config.yaml
n_layer: 10
n_experts: 64
experts_per_token: 4
norm: "rmsnorm"
norm_eps: 1e-05
positions: "rope"
qk_norm: false
attn_scale: 0.125
tie_embeddings: false
init: "uniform"
lr_mult_o: 0.812
lr_mult_down: 0.7
batch_tokens: 65536
Below are experts of layer 2 (counted from 0) of a mixture-of-experts language model. Rows are named router (the router's row for the expert), gate (a neuron's input weights, with its number), up (a neuron's input weights, with its number) and show model dimensions 336-447. Each number is 500 + 25 x the weight over its row's rms, rounded and kept within 0 to 999. Numbers have three digits each.
After each expert's rows: a language model's description of what the expert responds to. This comes from a sample of Wikipedia text that the model never trained on.

# expert 62
router:477470526465534548516491459511465534533487480478475455478460507484490484561519517521466553528527490491492531533515541513482436540476473507504550518527524524500483434530523476504510527510533501476499501527533495512492490476495494536469509456509490538454481473504486515528527496507520477523505499476470520499520486482535531545501503510489
gate0:471481518476511521561540538489492518513515482498517460483519508461475486498511509520479485496506500498504501435487513485579499548442493508542500519535529508467525465510499492513496507504504530532501496504509410490497464532490519510510523505507487504471482521498450477506518523524468459465509496488506440483523445550493483501481478524499
up0:540500523511483520494494532510483531482509522520464449504505480494494499459529497508462461502488485482561490495538499514501516497544514516491446524498474499469543535509527509512531483536501518505486517505481535498489465492495483503517498523532454503445489478516504473488504498533484555496469467495479423473533513480516494459508482449503
What it handles: Month names in dates. Month names following a day number in dates and tables, such as 15 January 2017, plus the word of and year pieces.

# expert 25
router:492465529485537560528482458494475524508514472497475450477462525497489468546534531538465556541527494491522523528514527517474456522476507522527543529515528521526497492513530462530533515513523486473496496524541481524488481489496498522496497468493472529461478449535490509507508529472540476520483503467479538530525477475541525510490517503472
gate0:523498531507495540487515521518492483477480490501496501461410516496503501516483476468524547518539517461507504507473533497488522559518503476467580563553565500511468522504544495545492485484533488509504511492490515504503484490463510508428549473506492481452500510548529484536462504508486490463465504521517510505533514480498497505480494506533
up0:476512532535465501520491509521496492490494474472532468493495547523548459452502515536488527454519462482482535476498504477507523473497500478530454501502510502451463523492501512486489505542488540469514486496470536502483497502490470500509509478485490491471534498492510525495460474504504487477453500509489491470517520552510493514530450500502
What it handles: Nationality adjectives, table separators. Nationality and US state words like African, Canadian, Texas, plus pipes, en dashes, and and the in lists.

# expert 31
router:514477519481510503560467479497479508495496507520507426470500490582502482533516490550458523488531471517498480486493526486462490488507493494573500506518510506505459505529514464511529492510498494481504486545520466496450454490479480485500503521507464513433512500497470511523506489523504498474487513519510479496507504488522494476513505482491
gate0:512453469489491439519489525516491496468543521529514425468541499538487541494464484511497495517490486471492504474486534516481495576488474494558516523472502480475441473458489538555537499481455498516523488478520507506513483471506540532491483513504498482552519497508489490501480492490476520480490506494471530510445496456494537554545517564536
up0:510470489549491538502482497501504471472505499479492514558450509453477466474505511470503545537473503489528482495519532536491510491490490485488485491506472541485544486507489490460479489541512510552492526474497498516507532534492532495518512426515473503538539470459535459484534485506488472480523494520490501519452504535509517461511522520541
What it handles: Word-final endings. Closing pieces of foreign names, places and taxa, such as -iba, -idae, -alis, -ić, and country names India, Japan, Italy.

# expert 12
router:497438502486517506524535519545475525504561454458495499460502519482489497469527540509510512549491520450502482517487522463485492551473481512518536503511518518520515539490532462532529517528527495495564499512484488510457449501537561480489547449465498535525464473496454495509526522496487489496510397462459511534496517454506531509500511502516
gate0:489483485483528492451485476504512505527515539487483512480492495486474516489490495491456474531460491525486499511505483508476491540497489503506531520477496478512459504527500537491513532542506482476509491490522509481536516487494482549523484490483525495548489470481527508502513487500461465531525480481516551517491439516522519500497487482485
up0:495484513475545543467471474550494509505538488500498494470515432516493513517465510508486540497473508519488537509530510502508501523540484495489541489445537485476500483458493493480515507526523492509472508485537513503489518482514523484516508478531471478509451510547454480484499537475532483501478515510509495536550472504518504526492502535480
What it handles: Short inner word fragments. Short letter fragments inside words, often right after an initial letter or prefix, as in anti-c|or|ruption, narrow|er, per|p|endicular.

# expert 39
router:473482537481553536509498487505470542531498468476492456473464465493504472506500482532461540550529498487522511541504517494482458538489482538515525530514529527522502470527515465501523527543523475489517478552530491543500481491502472521475531463499471530449499473517465495484519508469505491510508486487480547504539503473533506541499500502489
gate0:471476520514461520528506486484480494526501488514501493505511467553512510449516533518491474514498478505469482497530516509420502550541490489475524476541552514511482482490463486459529474513530481478476492533549522506478485491545540511483460509518463481482501535519501525500517518485471483508523499509502481531472505466488503509461497499454
up0:486490461500526547472481508480542498492500490520486455503503508512481449504532514494503513539462531519512488469530558516508518513515512517496486529524527469482499502498500512524522470522507506485537499501502483496487483474489460510522492450505480505440491498495538505509488520501485491496468522505496475488464492516498487490515462500521
What it handles: Mixed capitals and articles. Single capital letters, "a", commas and mid-word pieces like "act" in "Contact"; also verbs like "attended", "interpreted".

# expert 45
router:470507483485545509506444487543500525552546457479501486502492506527507466490542478522457491522538504513513477486462510501481506489515473530514539536521499551491494499509516508483495536556500476503485467539523446527439504488513521470510527496497468545516517469491479483504542499477494463501542415484456574492497544501546525502508527500508
gate0:518455506508509484520516459438504530442506464492529509471473441483459518490504503463469479485481515481472497508489463507501466459500524476507478555583506506484515498480536518526502491495480499510502526506497478525479513515516453517478513485501511484480468537462502496500490505490512480528511535506489490492518483482536517487473454472507
up0:474478484479524447503510478471493515529509505438512480469510502446462501528472501511486535476498498504508511518477511514532496504467498532474520464452470517529542489511539483502522506479519499468462474486504495510488558501481529500497527478499478509506459497438508498484472496507482506503482494521527495547485502495504522460490503495505
What it handles: Word-initial capital pieces. First capital letter or syllable of a proper name or sentence-start word, after quotes, brackets or line breaks, as in "T|itle", "B|hajan".

# expert 8
router:499510507463519519514480499521473504498514504512434502494478516521460485486500560495443528516509473486513488531515544488473468506455492505566514510479547515501448543492502460485536495524536486490575481539521454518463493500510488551493505483448486505480487467514450443562504502495485456505504503470490511539555519495524494514479508530465
gate0:503493507502524477533497509526490501507491494520492501489471469535488508559544489433502547477499448485509524497517514509479487527464471435550510516510498496480509478545493515515540486545493514483502526501477506478495423495489507486487510468503452476508519490458494509475485480496544505525500511506504522484527493545454537499478448475509
up0:516465512529482478550493493479478515521523528508476515459511496508495469445517481484493496544489480502498489487525500549491494482513515486467492481531440494508506516511516462501464510537499510525551489499485510518484484505534445487492497518484508489474481484515485508502492534508449501492512522481492497530486528544480537485485481473503
What it handles: Opening parentheses and years. Opening parentheses, mostly in tables, lists and discographies before dates or glosses, as in (1995) and TKO (punch), plus year prefixes like 198.

# expert 23
router:492462518464538545501470484493467545499533470478483452468443495516482475540526502538460548542520483487502499494509532515463454522485491479538518534531554536543486498536517468512540515529527464482498490521520501520492482487496493510465511463493483539477482494507484502485508507501509484513505474479487522513516480484538523507496526517464
gate0:510518536502513514511495477500458466511500428469496482495492489555514476491515488480466532442536525509509502503501472500489457506512492517482506542536486498477464517479510508482457474465515496486501490547515491498517467506500480541498518533479503519480464506518516525484520500508469518483509511509499502518529544468533507499497520509522
up0:490510523520521448541490485462492501521474496517483415495495489504504473488516476487495473506519474540491510466536554540442542468525501476484494492497475539548492451483457471502501491493513544484499444532464469507503530477491464517486505471524521509537511476477508529497455485476475495494491502516501503497534476482462480491473508528509
What it handles: Politics and place nouns. Content words in political, electoral and geographic prose, such as elected, Constituency, District, votes, km, and month names like May.

# expert 18
router:479489525470554537527475481505468533511513472463495455481472513518481478548536526530461536540518473523506502527501519509482457531480501513513542534519518527528501490530528456516537521531522488459500508524537472515503487468479458513478511464500483557466474480507475505503520491505537476507497471470494534525506495474524514520483522517473
gate0:525498472495544529527483519489494519510471518456489454530509510514482481464535516516496544535528498465512515502492505507481484501495479505511513533521520480531518476523503484472548472503469509506477487513488489523528420524544475538525498549498437494479461501511495472481496494502484465484553496477461500482469526468506512479513503492560
up0:496517452502527484573549507547534483537473480469513472509511492498491500482523469465501532489516539502505505531515529494424514511506484496482488476487508484499515497481494520500499509452484477507501505543486451506500511527468522488504513487504513482515471483467476481479524511483498452496524486490499465470496509501483534525545478482502
What it handles: Word-initial capitals in tables. Capital letters, word starts and the article a opening a name or phrase, mostly in table cells and lists, e.g. R, W, Ten, N/A.

# expert 38
router:444479510499543514525452453502470530528504492490496452499456502516513466498522533534474528514519496486501483477538554494473443506478487512520535547505539490542465472519526480530511493493496462484521498527542489536503481526504482508486504476502473512462514456562453478488521499477499458502469453475486521495548499508520537479504516486499
gate6:500453522540496474536488472487520508495530485465500441469522473480507526522513504482449513491508526506504520467488505495440484601476510508526522489479485529509508467523507446527505524483506487510474473483511476503487508448513471467546517449528491474448486499482475535481520502535508475492513484487495553542517524496501465462517519489514
up6:484484448489500513553485505495486497484507508516471480506489490501501552512476512528485493493461524516515525506507504513492502505490455498492484481496512494494500484478489474488506501480511475479510467465501456487469479498492513484489484515533482510457499517511502530506542477514442524484483509466521485501514513500473482487531509519553
What it handles: Proper name starts. First pieces of names of places, people and months, such as New, St, West, Mc, Ish in Ishikawa, Manchester, August.

# expert 19
router:480460530485553533518471457527471519511476464481488461462460504488496480521522551536470543534515480505510510519509524512484462533481479511515536525516525538532494482521513479512530519523520460475525496545529478550497490469459488529483526461515483516462477473503488514498521511489526494507495476475466528497524503480535532542503495511476
gate0:469505473509485521529489511468463549531502483481483502465521539457466458505525509490476532476502515467475487496477510517489465470491547502490497521520496537501493505492527516522478500516501505502491531534470527500494513492536511556500531444479530501481470515495500484509455534498497510506532486504481552494522464499566495501461474486477
up0:494466496531491542477500493461491524493506491525469528530507502529494480447486510509537524491455509564500490539498456498493508461485489512471466515495508484509482490453509501509485504466471506508467486475498492486521505486478514500517522435474489481526473509468510487515496451489470480496521531525469504521482498506480467461490521506487
What it handles: Numbers in tables/dates. Standalone numerals in table cells, dates, scores and coordinates, such as 5, 15, 32, °N; also occasional mission.

# expert 42
router:488458509473493575543477504500488539489512470481477424485495489521493479526512497514475523506540465511497477477513527515490488479495507494545510512524515505532500522508514445550519491485527497470529525522494488508488464508505510514477550497499485492449499488516476514506509522506491519487496483496494474482505534467505518498533517521492
gate0:477533522491519492502456486531524473470516584529504515473504511468488481520500502515513508522482536499468480521575510524505538502495520507492468553478489480518493507510479439522513480473518492485511501479500478504489463560453486462524503481527511493516520486523484538540500483503502465501499482538463502486468519465488479537483502508496
up0:494483529514496532493522492528537567500498497491512496507505530500486440503498532507498515501472524476525539506473518499479538518494499515469533484519487512487515510517471453549537460539458496496535507479521485507491509434501472557523503494509499518515482493450485506524537510468517524486522524534453531505534451490520472519543515523468
What it handles: Copulas and name endings. Forms of be and have after a subject, like is, was, were, has been, plus final pieces of foreign names.

# expert 7
router:493460547472543528531475461492469528507510457462494464483471525515486478518537539538474524522539476485510501510511538517488465522485484480529537518508528523533486497533529476522534507523529476488509496532514479532491481485500487496476525451485480541454484476512490489519529502505502472501477480476467533520512487465532514526512513513468
gate0:531446536507526487511506485518486571503486492514490433472487490507459513518534498500502533480500505508511506475535519546488486613456516517507494492487504499472512490510537497481460497465479521469511491513499474504469493516487497533515508491507510546437482521485481492516510493489546507497532546498510501545505501439518502470534505502480
up0:569505558462483454516479542447526458535514493501481489512502495510470518497468502537493456525501480468510494446467493455521485473536482538486521525491541511518515436582520506466464541476501503497473461485503468523519459511485518447487504565516474510540526527507511478520502509521495559488501508495489508521533482470512473526507503492485
What it handles: Name-initial capitals. Capitalized opening pieces of proper names, often single letters or syllables like U, K, Th, Argent, Kh, in tables and lists.

# expert 33
router:476470515481532528498501458472469515539506482501474453461470523506479472535536515537457520541528479488509520492501529517468436532465491504534533523515531520519514490533532472517520528511513491488514506529530485516490500473480483514479521432487486548466465473489479488517522503515501496523494491478463545535517497471538519548481513494495
gate0:503502508480503500504480506503503511497532496500496494496511507540503484473539505470476470486488487510511461495497539516481484542473513507506471456498497510473499463526473510476511491500521470511513502489559494506496453493573507497498537476506456487591499479550479514517507515480473536477474510484488447506511524506504503500515494481541
up0:488500515542528489488484473502538475493509505513515507492505507494516449482534502465537474479509486492492536492470484510500491523496491476527468482518494487563499537501498496488477505516508514528500484502471508497491494517444519525502491498488499517506501518482479459501491493521474472497509502493552522537493498504496447515507493474473
What it handles: Digits and participles. Single digits in tables and dates, Greek letters in biochemistry names, and participles like "directed", "located" after a noun.

# expert 20
router:486474526472524548514515477494472507529507481492464462470476547506477499492511515514473532514539467432525487493525526521483476522468457528516510522530510496508466496525519491522534507537533476483492496541507438504504492524504486515486499472489484529449474472518498503492537517518470483499550493477488525522517498497535515519448512544485
gate0:480501482485491572483500476521493490520502513484504516484455476516493477534499474471511510546528495493508506514459501521493484490493487480534498476503512504477498522444502440478455532509499523484473525460515485497521495524507504483466534495457492492540498509472471511493495483506586505462521516477512510495493487485530486505499494532510
up0:499526523518473466508533515497461530504508491503532474494548539484506487453490512487477501516493478527521529509528503442497457488503473486491525436501498525500505521503529559508535486512480492454516479475515506499491506491469489526482511506486539493454512477532443506513507519465505550494497504445492472526529487482512476510493482445554
What it handles: Particle de and fragments. The particle de in names and French phrases (Centre national de), word-initial de- as in degradation, plus digits and short letters in tables and formulas.

# expert 54
router:480501537491495514559459467489450527491515526490515472492492500513509487504521492516513488536505470510521508487484549499483474514519549498509495544495521558492478480509554458525494520515533480542474497502589493510455491506491495513465501479484505483461454486528499493490517498501508453525486487471490505516507503457556519439488513530491
gate0:496512538502494480479479527491515486503536490511492464500522476523524520527512465534462538485505481527498525500529486530504499455476516486469476495499505491499547503579539504490493511470504484443501538547517474505484496528453452439484485533504476517489472537556508511499458500489496473537449491521480474437517512503523494554501483534481
up0:469550505484472510443479517477516514492517464480488479508509491470507515497500477494498494486519481518537498488484501501506502496524517438545518492475498440493514516504504493475487508513475480534491477530493540511536510498490485466535497565502507469477512541487524509494471500513514525532519501490524478454483467481473451535536487538475
What it handles: Name-internal syllables. Middle syllables in proper names and foreign words after a capital initial, as in H-ep-burn, Ar-rib-agé, Bhan-up-rasad.

# expert 43
router:491458510465536544528483468491480539525495485474476465501462505518473457508532515529479550526515488495503484524509519519473458527504483500523550532520521525519487481529539474487541525526514480467514498528531478514506471477475479514466521445506486534452466464508483516507523505500522481519497497469462533526523492485522509514487502489469
gate0:481456531483507480503508495504506487519534450498563487496488511509503468479500531505495519501475534525487478508504507483468508573466525493516506510519501513495501508576490488496471496497485532513523476512528479534484492477507506516490496473504475505469504454516455505518524519518508521448457504487488466492517488453547520515499505539477
up0:495514458477476489544505489499522451524412552504498495500509516516551507521510463473464526470502508490468518489525519488530499540521501506459578503470510491514498507480512541489513501486507474493549523449538493467530491483529522460457507503497550512485509488557521509488457527495502486523536523459490507511495472463483490550512483489477
What it handles: Roman numerals, initials. Capital letters and Roman numerals inside abbreviations and codes, like II in WWII, G, E, SI, plus during, University.